From a checkpoint of a small mixture-of-experts model trained on Wikipedia: width 320.
Below are experts of layer 4 (counted from 0) of a mixture-of-experts language model. Rows are named down (a neuron's output weights, with its number) and show model dimensions 128-191. Each number is 128 + 24 x the weight over its row's rms, rounded and kept within 0 to 255.
Before each expert's rows: "comes before" lists some tokens at least twice as common just after its tokens as in all text. This comes from a sample of Wikipedia text that the model never trained on. Tokens count by the router's weight.

# expert 22
comes before: "|", "–", " -", "|---|---|---|---", "C", "|---|---|---|---|---|---|\n"
down0 [112 133 178 103 140 119  93 102  99  99 162 106 127 126 137 142 144 127 123 104 141 104  98 150 109 121 124 109 208 112 112 136 151 138 122 141 131 143 101 156 112 161 145 130 154 118 150 109 153 144 144 167 110 162  93  91 112 126 163 129 133 117 126 135]
down1 [125 110 143 130 161 137 125  96 135 105 130 172 127 127 131 112 135 151 115 143 129 105  91  91 192 150 121 124 132 144  96 137 102 170  88  97 113 142 114 117 151 125 102 138  97 129 122 145 151 121  97 137 132  86 104  91 117 131 153 140  99 117 138 140]
down2 [111  86 156 106 101  85 111 155 115 119 130 117 107 126 183 123 129 114 140 145  91  83 111 111 111 131 142 104 123  94 161 105 161 134 142 155 157 160 141 148 111 120 159 126  73 146 154  81 115 132 104 178 131 109 128 142 127 107 150 141 144 128 118 170]
down3 [121 155 157 142 111 124 134  80 125 149 184 178  80 128 102 116 149 144 127 142 111 137 122 146 102 106 105 143 178 105 121 153 167 164 130 109 121  83 130 139 127 132 152 150 165 138 135  70 115 116 148 131 140 132 142 124 183 105 115 171 142 212 111 151]
down4 [143 148 154 125  69 156 116 113 105 104 112  67 101 144 117 133 118  98 125 101 120  93 148 164 132 120  74 173 101 163 138 107 101 126  75  66  84 168 103 122 147 131 130  98 133  94 120 104  92 143 132 115 145 135 114 143 116 173  95 138 147  92 194  83]

# expert 37
comes before: "-", "0", "9", "|", "2", "3"
down0 [119 160 105 131 110  90 144 117 139 121 136 119 113 143 166 103 157 147 127 161 134 131 126 124 152 121 117 112 134 170 122 183 142 148 140 119 153  86 119 141 110 110  94 103 129 100 100 114 132 146 129 133  88 135 156 152 131 121 109 155 107 150 136 151]
down1 [115 153 109  93  88 128 120 146 146 133 119 129 110  80 118 152  99 138 140 169 128 172 168 123 111 129 115 160 121 127 169 175 130  98 150 122  82 127 101 146 104 121  94 149 135 137 109 128 140 155 147 117 130 106 150 220 120 131 131 143 125 115 148 114]
down2 [110 112 113 133 127  92  72 106 144 136  99 180  88 116 104 149 146 126 118 108 100 108 157 146  95 149 176 106 134 147  96 110 119  97  61 124 101 149 109 106 127 109 117 146  93 110 132 117 146 139  64 122 104 146 154 109 168 159  97 134 105 139 141 129]
down3 [104 108 140 110 168 156 114 137 115  84 131 117 126 128 145 171 150 153  91 147 141 144 157 143 131 132 105 137 126  70 100 177 172 121 112 106 134 160 142 148 197 130 124 115 126 126 120 116 145 161 110 173 155 130 137 118 144 134 113 155 131 141 120 103]
down4 [133 140  67 121 173 146 156 123 111 130 122 157 100 122 117 144 114 142 117 122 125 171 149 121 127 165 183 126 124 164  84 129 138 162 146 131  87 138 162 125  92 127 115 125  91 108  91 136 163 116 167 127 117 112  97  99 105  95 125 117  86 147 136 144]

# expert 7
comes before: " of", ",", " and", ".", " in", " to"
down0 [141 149 137 141 128 132 108 133 137 139 125 139 115 140 159 144 147  73 118 146 148 122 146 170 120 150 147 151 146 170 154 172 120 100 123 140 163 104  94 133  96  80  76 117 100 116 116 116 156 110 169 124 116 155 140 103 134 124 117 101 128 141 156 161]
down1 [158 121 118  86 148 139 112 159 109 171 117 112  69  79  95 155 205  98 151 157 184 139 153 111 149 130 126 130 133  87 143 129 137  86 136 110 130 130  91 128 151 121 124 144 187  76  94 158 130 127 132 166 124 113 125 103 134 113 135 123 113 112 111 104]
down2 [108 115 143 104 123 105 134 138 136 135 105  96 134 153 103 165 124 136  98 141 142 103 166 160 146 121  79 107 134 149 167 123  95 144 112  91 123 134 102 116  90  84 106 121 111 108 125  92 147  78 141 135 133 125 133 120 142 118 160  90 145 114 122 148]
down3 [145 114 102 131 110 129 133 144  88 142 126 137 147 149 102 118 148 172  94 135 144  86 106 106 134 110 142 104 139 174  88 115 139 174 167 144 108 154 130 114 148 128 118 154 152 110  71 126 124 126 119 126 118 164 179 167 119 136 132 178 125 119 125 100]
down4 [125 102 142 105 122 155 134 201  93 117 100  88 123 111  91 173 123 119  92 135 100 111 128  95  58 138 133 119 158 105 105 118 136 108 130  97 143 111 125 151 113 141 142 132 149 149 107 116 182 123 111 107 162 100 110 178 182 136 121 149 175 101 162 109]

# expert 21
comes before: " by", " the", " to", " in", " a", " with"
down0 [123 156 117 119 105 118 151 127 109 135  88 117 158 124 137 134 159 105 189 138 110 146 160 131 135 127 116 147 126 145 133 171  97 138 109 129 144 125  95 116 162 101  97  80 162 107 133 129 115 130 149 132 140 150 158 132 119 116 144 111 124 147 141 136]
down1 [137 169 122 121 114 124 149 145  96  99 104 112 139 112 171 153 131 130 104 168 163 164 108 158 148 116 118 117 145 135 158 139 157 110 168 173 127 167 155 147 128 119 140 152 150 123 147 165  95 132 131 145 113 151 156 146 143 148  94 136 189 132 118 141]
down2 [148 164 134 102 159 161 158 117 152 151 121  98 146 169 118 122 148 113 147 141 159 114 134 128 121 143 119 134 140  83 115 170 148 184 146 131 126 126 142 149 157 135 156  76 186 182 123 117 100 157 108 109 132 123  91 112 118 126 102 144 188 112 106 140]
down3 [130 149  97  89 141 136 109  71  89 122 144 114 122 132 126 151 150 170 146 190 106 131 110 132 118 128  91 118 122 123 134 123 108 113 100 128 137 130 125 117 131 131 156 128  96 158 118 175 123 147 105 119 131 117 127 156 149 165  87 154 128 134 120 159]
down4 [113 115 107 115 129 128 138 129 115 184  95 156 101 133 121 174 125 167 149 103 131 108 100  71 128 157 130 144 106 148 139 113 130 106 141  90  86 136 132 157  95 143 126 117 108 165 136 128 146 132 154 161 117 131 135 132 165 139 138 104 108 103 154 135]

# expert 30
comes before: "1", "9", "8", "0", "6", "5"
down0 [ 90 122 147 103 158 163 148 142 138 103  98 110 128 149 155 142 132 140 149  97 165 120 138 109 149 104 114 154 121 112 178 145 139 115 109 112 127 147 164 158 116 109 137 111 103 102  84 107 147 155  95 129 139 110 123 133 129 120 174 115 110 105 152 135]
down1 [130 121 125  92 122 101  61 104 100 132 150 166 136 107  95 103 125 114 154 149 124 122 142 161  96 108 138 104 135 152  79 143 140 112 106 113 141 171 161  57 127 120 122 134  84 129 181 154 165 140 117 122 134 131 115 131 156 112 117 149  76 120 137 160]
down2 [155 141  94 151 125  68 103  55 128 137 134 118  99 101 146  95 135 140 119  97 128 160 115 132  91 110 148 122 127 122 123  94 110  87 141 134 147 189 163 145 130 136 153 169 168 157 134 151 106 131 132 107 126 142 126 116 151 141 117 116 143 146  99 181]
down3 [103 137 137 126 136 158 118 122 151 133  73 143 121 145 113 140 144 128 161 186  75 141  81  95 156 159 138 147  83 106 102 149 134 124 106 142 128 156 133 133 143 144  99 171 146 125 128 127 124 156 150 145 140 151 134 147  85 124 110  66  85 119 120 136]
down4 [138 162 115 159 140 144  86 107  83 127 149 174 139 125 174 146 142 165 135 173 135 139  86 151 177  86  93 121 137 141 127 145 129 116 158 129 147 142 143 139 122 130 102 129 149 137 136 137 120 123 152 110 133 136  93 159 148 119 127 114 140 103 138 140]

# expert 1
comes before: ",", " to", " of", " in", ".", ".\n\n"
down0 [ 85 166 103 166 139 122 163  97 127  73 109 128 131  91 128 191 113 132 123 124 122 170 137 151 155 118  91 128 125 152 138 141 133 121 100 103 127 142 110 146 117 117 138 114 113 172  82 171 108 121 143 116 107 103  99 141 112 120 113 123  98 154 101  75]
down1 [107 103 140 129 146  88 167 156  85 105 141 136 116  97 116 137 118  98 147 124 144 105 135  99 131 117 186  83  97 152 113 147 160 132 125 143 123 124 168 155 148 119 134 134 146 135 133 184 152 160 110 113 119 182 105 115 142 121 110 119 132 126  89 105]
down2 [101 206 138 140  91 172 120 134 134 144 125 139 135 166 120 103  92 103  79 154 152 141 155 128 152 149 113  98 170 160 174 139 122 107 130 117 106 155 120  98 141 115 119  99 154 120 136 128 137  87 113  83 125 179 145 144 101 130 141 154 118 137 151 113]
down3 [ 92 138  92 128 126 131 123 145  90 155 107 145 135  74 125 158  84 119 128 124 147 142 120 156 125 136 140 127 138 168 159 138 149 144 142 130 105  99 120 103 120 161  94 122 118 159  89 130 104  99 149 120 100 145 142 175 145 148 147 124 148 147 129  95]
down4 [154 157 123 124 159 117 138  99 115 116 115 103 131 145 180 121 136 129 134 159  87 126 119 127 104 141 166 138 154 107 164 103 189 124 111 119 146 122 103 134 117  95 155 108 136 171 109  92 143 134 126 142 124 105 123 105 118 125 116  88 105 123 156  54]

# expert 42
comes before: " The", " the", " He", " In", " be", " It"
down0 [107 125 130 122 122 108  96 107 129 134 146  84 178 132 148 112 149 135 167 163 161 134 155 145 146 112  35 117 135 130 177  99 127 150 175 101 142 108 136 130 109 164 170 157 160  94 159 125 144 112 128  93 147 124 185 143 151 149 142 134 166  91 117 137]
down1 [110 155 160 148 160 182 182 157 130 125 110 107 151 124 113 104 146 125 121 105 131 127 111 127 103 151 112 124 134 122 100 139 154  95 120 117 113 126 128 113 109 113 115  92 121 101 123 146 175 141 142 136 120 164 157 190 101  97 160 114 146 174 134 121]
down2 [122 130 110 100 154 113 154 100 114 146 133 137 130 117 115 107 157 120 145 182 110 141 135 107 153 108 102 190 131 130 133 129  95 103 120 146 162 123 167 130  79 121 159 152 112 101 134 150 122 142 118 117 130 164 127 112 147 116 101 124  96 152  97 152]
down3 [140 111 148 109 126 133 145 138 123 120 136 157 141 133  80 131 117 129 114  99  65 159 118 107  80 123 151 116 151 110 152 132 100  88 102 130 109 161 133  75 163 118  87 139 126 131 144 121 165 150 128 102  87 142 141 119  97 128 110 147 126 147 121 105]
down4 [157 164 137 150 129 134 114 152 147 139  99 160 105 138 111 116 148 116 119 132 146 121  79 142 166 126 131 106 138 124  93 162 111 129  74 137 151  92 110 154 108 101 131 143 179 113 115 141 151 129 142 137  96 172 182 104 109 114 130 142 112 170 120 116]

# expert 10
comes before: " is", " was", "==", "The", " a", " of"
down0 [136 118  92 157 131 149 165 161 101 121 112  81 136 168  85 136 118 103 121 170  90  82 134 130 106 156  87 145 116 129 144 138 127 130 164  96 164 151 148 140 118 118 130 130 169 140 115 133 146 122 116 113 137 132 134  95 116 118  71 103 111 120 159 141]
down1 [149 139 174 145  77 138 126 140 141 168 118 122 154 128  97 118 133 109 163 127 165 109 162 114 160 135 138 102 132 168  71 114 151 126 100 118 108 164 126 142 143 101 162 174 113 115 130 120 119 100 120 152 101 154  94 136 133 117  95 130 180 132 140 157]
down2 [141 129 111  96 134 155 122 105  96 149 120 128 146 121 115  89 153 164 153 142 124  99 131 106 131 142 106 171 152 111 113 135 184 113 136 117 155 125 152 173 142  82 114 123 130 119 135 106 121 163 118 156 139 123 136 156 159  97 172 109 117 138 156 139]
down3 [109 171 128 149 116  97 145 145 102 125 163 142 138 102 141 116 120 144 125 186 132 138 144 109 142  83 115 112  92 185 170 123 120 143 109 130 148 139 148 103 103 147 176 132  88 126 119 115 119 106 136  90  97 139 152 156 144 150  81 145 133 138  88 136]
down4 [ 67 131 143 141 146 132 129 154  94  96 158 135 153 125 102 129 110 133  84 130 121  98 126 146 122 143 123  96 119 112 121 129 129 133 149 125 118 151 150  96 110 129  87  97 143 130 128 120 109 142 130 129 142 136 118 167 152 177 127 132 164 117  97 134]

# expert 40
comes before: " |", "%", ",", " (", " |\n", "\n"
down0 [121 120 136 161 118 151 105 178 132 129 144  97 139 130 120 107 161  95 114 116 114 140 110 110 137 142 111 168 107 153 125 180 104 108 117  96 159 105 132 167 119 114 101 124 139  96 111 122 143 154 114 116 125 144 155 131 102 140 134 150 179 123 115 124]
down1 [119 160  97 127 131 132 159 104 105 158 101  97 181 102 100 126 130 136 140 116  84 128 123 113 123 133 157 165 102 171 158 150 118  94  77 143 161 170 126 111  96 112 155 134 156 118 157 147 130 162  90 109 126 113 100  81 124  94 175  90 136 144 122 120]
down2 [153 159 159 110 112 155 134 109 137 137 129 140 140 124 121 159 108 126 154 127 152 140  93 131 124 163 143 127  86 116  99 117 106 159 113 103 151 108 115 168  81 142 135  93  72  85 110 134 116 107 135  97 125 167 141 121 132 134 120 173 103  86 163 109]
down3 [109  96 160 122 162 111  86 188 145 110 108 150 116 139 147 138 134 133 136 123 133 167 114 129 134 165 112 104 128 118 137 161 127 165 104 118 167  97 128 126  89 129 165 126 123 119 114 131 101 139  95 150 115 141 138 159 106 158 115 145 148 166 114 112]
down4 [151 145 124 109 139 142 127 138 110  99 136 144  99 110 150 138 193 128 113 159 129 109 107 114 123 163 143 123  96 117 194 113 138 174  90 152 164 121 122 100  96 117 143 116 105 120 100 118 140 121 125 104 123 106 152 137 127 122 122 146 129 142 115 119]

# expert 17
comes before: " and", " ", " which", " but", " he", " with"
down0 [118 142 119 124 155 118 121 142 128 142 140  86 160 132  88 174 105 135  80 118 114 155 152 183 144 102 157 117 141 154 125 129 132 129 153 117  89 166  95 115 110 170 130 149 101 152 125 142 147 115 110 147 132  95 177 131  96 132 104 141 148  96 128 148]
down1 [154 142 147 119 125 140 129 158 138 171 169 101 143 114 146 157 127 133 153 123 147 170 164 121 116 148 137 154 122 126 157 112 128 125 140 104 121 137 118 164 119 127  95  83 137 143 102 126 171 146  84 122  99 123 186 133  93 144 127 110 162 129 108 150]
down2 [150  95 115 112 118 157 157 111 126 150  91 122  80 123 138 101 120 141 153 155 107 138 121 120 137 124 144 141 112 124 135 123 110 177 120 153 130  95 129 147 110 163 110 136 148 123 173  94  89 144 114 134 120 142 158 120 121 130 108 115 159 128  77 144]
down3 [110 107 147 124  90 125 154 125 133 145 116 152 123 149 103 130  89 154 141  82 122 155 133 152 128 117 141 144 178 151 174 110 127 138 152 108 136 108 144 131 104  97 143 144 140 134 145 170 156 144 138 132 132 106 176 155 138 122 144  86 137 110 140 127]
down4 [148 134 176 167 130 106 125 127 153 135 115 137 166 116 176 128 121 151 119 118 167 135 139 167  99 132 153 128 165 109 121 124 149 140 133 107 114 116 149 117  96 159 121 125 123 142 125 116 108 103 148 132 167 115 134 127 139  86 149  75 136 162 147 176]

# expert 26
comes before: " ", " Party", " %", "ar", " Year", " Preceded"
down0 [108 142 120 119 128 185 115 119 109 159 135 139 133  88 126 172 128 129  85 153 147 143 159 117 118  58 134  97 142 147 101 117 138 122 111 122 141  97 125  97 135  66 112 108 124 111 112 152 168 107 153 113 154 148 146 158 170 131 120 130 118 108 176 106]
down1 [ 90 135 129 121  62 118 121 119  82 137 173 116 113 128 159  83 164 162 138  81 108 104 121 136 143 128 145 159 164 127 132  90 156  72 108 121 178 120 177 120 100 114 134 140 134 155  92 139 170 133 129 103 101 120 143 145 136 131  94  88 129 168 183 143]
down2 [111 161 126 131 128  69 126 125 134 123 123 152 108 155 105 115 181 167 107 118 141 108 141 145 146 115 112  65 119 137  94 136 110 140 168 134 160 131  94 152 133 113 144 132 121 127 143 135  95 132 105 118 143 147 132 166 144 153 128  77  88  78 123  98]
down3 [154 150  78 124 150 159 124 107 125 116 168 109 149 159 119 133 122 147  91 101 157 103 103 135 124 114  89 153  82  93 151 137 110 139 108 139 134 154 102 123  99 131 127 113 120 123 165 125 132 131 152 137 125 137 131 163 129 123 114 141 116 156 111 110]
down4 [139 101 148 121 116 133 135 129 114 138 101 131  85 152 104 136 146 123 152 176 133 138 109 114 144 116 138 144 142 182 135 126 110 117 147 128 191 115 175 123 155 142 160 163 111 131  89 143 144 158 144 133 137 172 111 112 179  95 137 133 114 144 148 129]

# expert 8
comes before: " ", "1", "2", "3", "4", " |\n"
down0 [111 199 112 143 146 158 104 116 132 133 107 143 137 145 121 141 131 155  76 144  98 144 141 131  94  93 133 121 158 106 133 129 141  74 153 169  81 112 127 129 133 102 196 123 130 111  83 117 120 183 111 149 112 155 170 128 132 166 141 161 149 145 129  77]
down1 [157  86 121 113 102 126  85 159 125 136 136 120 121 126 130 102 108 168 143 112 125 137 166 106 158 122  70 103 184 122 138 138 133 125 133 138  98 125 153 107 111 119 134 172 135  84 137 119 125 124 125 120 123 139 138 191 180 108 163 116 172 118 150 163]
down2 [114 127 128 114 118 146 138 149 109 145 181 132 118 136 107 121 156 123 160 127 109 120 110 139 126 122  71 150 157 112 141 126 116 140  97 169 160 129 103 137 123 131 139 120 173 154 144  92 146 142 128 125 102 153  98 124 143 105 105 118 178 126 158 144]
down3 [122 121 135 153 124  89 157 141 136 103 185 116 117 113 123 157 155 156 109 126 120 112  90 155  87 129 125  69 156 116 150 127 114 113 173 120 138 140 114 134 133 165 152 114  95 154  55 147 118 110 145 151 103 136 149 110  87 127 136 118 115  94 131 134]
down4 [ 96 135 155 115 157 140 131 149 188 149 120 109 111 130 152 127 180 142 124 152 112 141 156 169 128 114 106  79 145 119 121  97 127 111 120  99 107 187 128  94 135 102 102 159 169 107 159 139 140 124 138  96 143 124 166 112 158 149 101 132 155 138 150 114]

# expert 16
comes before: ":", "-", "\n", " (", " by", " –"
down0 [113 150  89  98 110 125  58 101  93 132 114 107 123 167 108 134 134 134 134 138 140 105  59 129 109 142 119 147 131 115 147 123 146 101 115 179 131 129 128  99 120 134 128 169 128 131 132 145 127 134 129 113  91 103 144 110 152 194 130 125 156  44 121 102]
down1 [168 141 146 157 103 162 119 179 141 129 156 179 118 126 100  83 139 130 127 125 104 128 145 100 117 187 135 159 105  93 123 117 110 164 106 132 137 140 170 133 128 134 132  77 153 132 134 109 127 114 138 124 114 100 131 100 151  92 121 153 101 131 132 144]
down2 [153  88  93 178 144 116 112 147 119 106 164 143 117 101  88 126 105 126 154 136 111 141 130 110 110 154 108 138 133 120 135 162 158 134  89 151 159 181 145 113 111 113 117  98 132 109 140 158 158 152 120 109 102 150 101 133 110 126 151 120 133 100 164 142]
down3 [119 116 139 128 107 129 106 114 131 105 135 122 120 162 117 149 184 118 111  93 109 152 125 195 183 173 163 146 122 152 113 140 161 149 131 127  99  89 103 114 141 130 114  90 119 151 139 115 120 129  85 135 173  76 117 117 180 118 143 100 138 107 141 159]
down4 [ 97  91 104 101 135  98 150 129 140 133 104 152 111 115  97 143 125 118 118 129  93 109  87 123 179 137 123 109 117 128 118 157 116 117 120 153 104 107 149 142 134 158 167 111 113  90 105 136 109 138 116 104 171 135 141  76 128 101 140 141 123  99 116 114]

# expert 33
comes before: "1", "2", "9", "0", "3", "8"
down0 [126 103 147 120  89 128 118 139 152 162 123 127 161 165 106 111  86  95 109  84 129 158 146 123 149 128 126 123 159 165 104 129 122 150 162 122 158 112 118 149 101 111 170 134 102 131 129 176 144 130  80 157 144 149 145 131 134 161 123 144 139 107 140 135]
down1 [138 161 127  99 155 155 108 145 135 115 105 102 134 147 138 129 151 176 156 149 140 127 111 137 168 112 145 154 170 130 151 148 141  80 149  98 128 158  97 131 153 119 135 112  66 145 135 158 103 128 117 123 126 143 153 114 116 151 123 119 120  73 111 155]
down2 [124 107 110 133 154 107 124 150 107 114 146 118 145 131 112  89 118 142 107 153 108 157 128 135 125 103 110 137 129 133 141 113  96 116 150 140 173 119 158 109  78 122 103 107 172 159 161 106 138 127 149 175 117 119 102 190 148 108 175  86 100 123 104 114]
down3 [131 186  98 131 125 160 151 160 137 114 144 110 103 131  98  89 111 136  92 152 124 105 142 168 101 114  82 185 152 135 117 116 117 128 142 135 118 123 136 148 111 151 108 128 121 121 101 134 115 135 138 134 139 108 110 126 120 124 126 111 122 135 114  92]
down4 [ 93 157 121 134 114 142 139 111 112 103 163 109 145 132 138 135 146 111 133 164 136 133 109 110 104  99 100 134 102  96 142 143 143 128 155 114 117 111 120 114 126 121 151 138 147 116 117 153 117 136  83 136 149 155 123 151 121 130 113 151  93 123 110  64]

# expert 23
comes before: " the", " a", " his", " its", " their", " an"
down0 [142 105 181 163 129 157 113 116 148  79 148 132 122 103 110 155  94 127 162 114 107 142 168 144 145 152 122 156 112 130 142 153  99 121 122 113  83  73 167 101 140 113 174 158 178 125 147 119 133 113 128 132  97 131 133 148 148  83 107  75 160 130 123  95]
down1 [117  94 127 136 156 110 162 104 119 170 101 104 137 123 114 114 142 142 107 130 100 110 102 133 129  87 112 120 136 128 155 128 103  91 131 131 169 137 153 121 104 108 119 135 117 137 162 147 153 128 101 106 160 133 150 132 144  85 151 128 128 150 122 147]
down2 [119 143 153 121 154 109 111 132  70 166 137 133 135 121 112 130 179 135 141 138 137 150 130 108 130 135 128 167 156 111 109 144 115 123 153 102 100 169  88  88 115 132 140 108 100  95  80 124 154 120 135 125 148 163 120 106 146 157 150 142 117  75 153 160]
down3 [194 161  86 103 132 119 148 121 102 129 104 139 108 148 104 142 139 117 126 113 105 137 152 127 139  72 124 120 110 114 153 166  91 127 146 139 142 138 131 126 155 114 166 126 111 134 151 117  78 151 101  87 138 106 170  73  87 146 119 129 101 107 125 135]
down4 [116 122  90 162 120 143 115 115  82 101 138 116 119 137 112 117 127 142 112 140 153 139 146 170 113 164 132 150 155 115 179 157 100 170 191  96 166 138 125 176 144 142 137 102 173 106 119 144 136 154 119  83 127 142 147 130 156 118 131 133 172 155 159 118]

# expert 41
comes before: "0", "1", "2", "5", "4", "6"
down0 [124 122 164 120 119 133 124 166 122  98 105 101 157 171 131 124 125 146 152 172 147 130  86 156 121 133 107 152 151 158 125 138  79 125  99 121 120 112 151 119 135 148 152 126 147 134  89 111 124 134 124 118 120 132 131 105 174 115  87 142  76 125 115 104]
down1 [133 100 125 142 143 121 131 154  42 165 134 100 174 126  99 180 157 132 134 118  95 127 144 159 177 140 103 110 154 104 173 100 137 122 137 133 114 130 116 134 121 164 109 120 141 103 144 119 142 140 121 161 120 121 199 119 118 136  90 151  90 113 128 100]
down2 [148 127 163 138  75 102 129  99  78 140 128 112 166 168 108 150 110 142 165 156 179 106 113 156 104 113 145 155  97  96 141 122 140 157 135 162 127 134 107 170 102 166 129 134 135 100 106 152 141 121 115 163 100 151 145 121 137 165 126 167 114 150 109 122]
down3 [113 111 166 135 122 136 135 133 126 112 113 137 130 142 101 207 127 169 131 148 132 161 139 147 154 106 137 127 150 128 129 111 100 137 146  97 137 101 115 114 184  97 122 116 114 152 130 143  91 114 117 107 129 146 135  96 116 152  96 139 137 133 133 140]
down4 [152 172 123 161 113 117 150 155 120 120 157 121 190 116 154 106 129 174 116 127 155 184 113 144 127 163  97 136 126 104 156 133 107 106  98 147 149 192 128  86 102 158 102 133 116 110 124 107 120 136 143 106  94 150 190 149 158 122  95 130 102 129 126 139]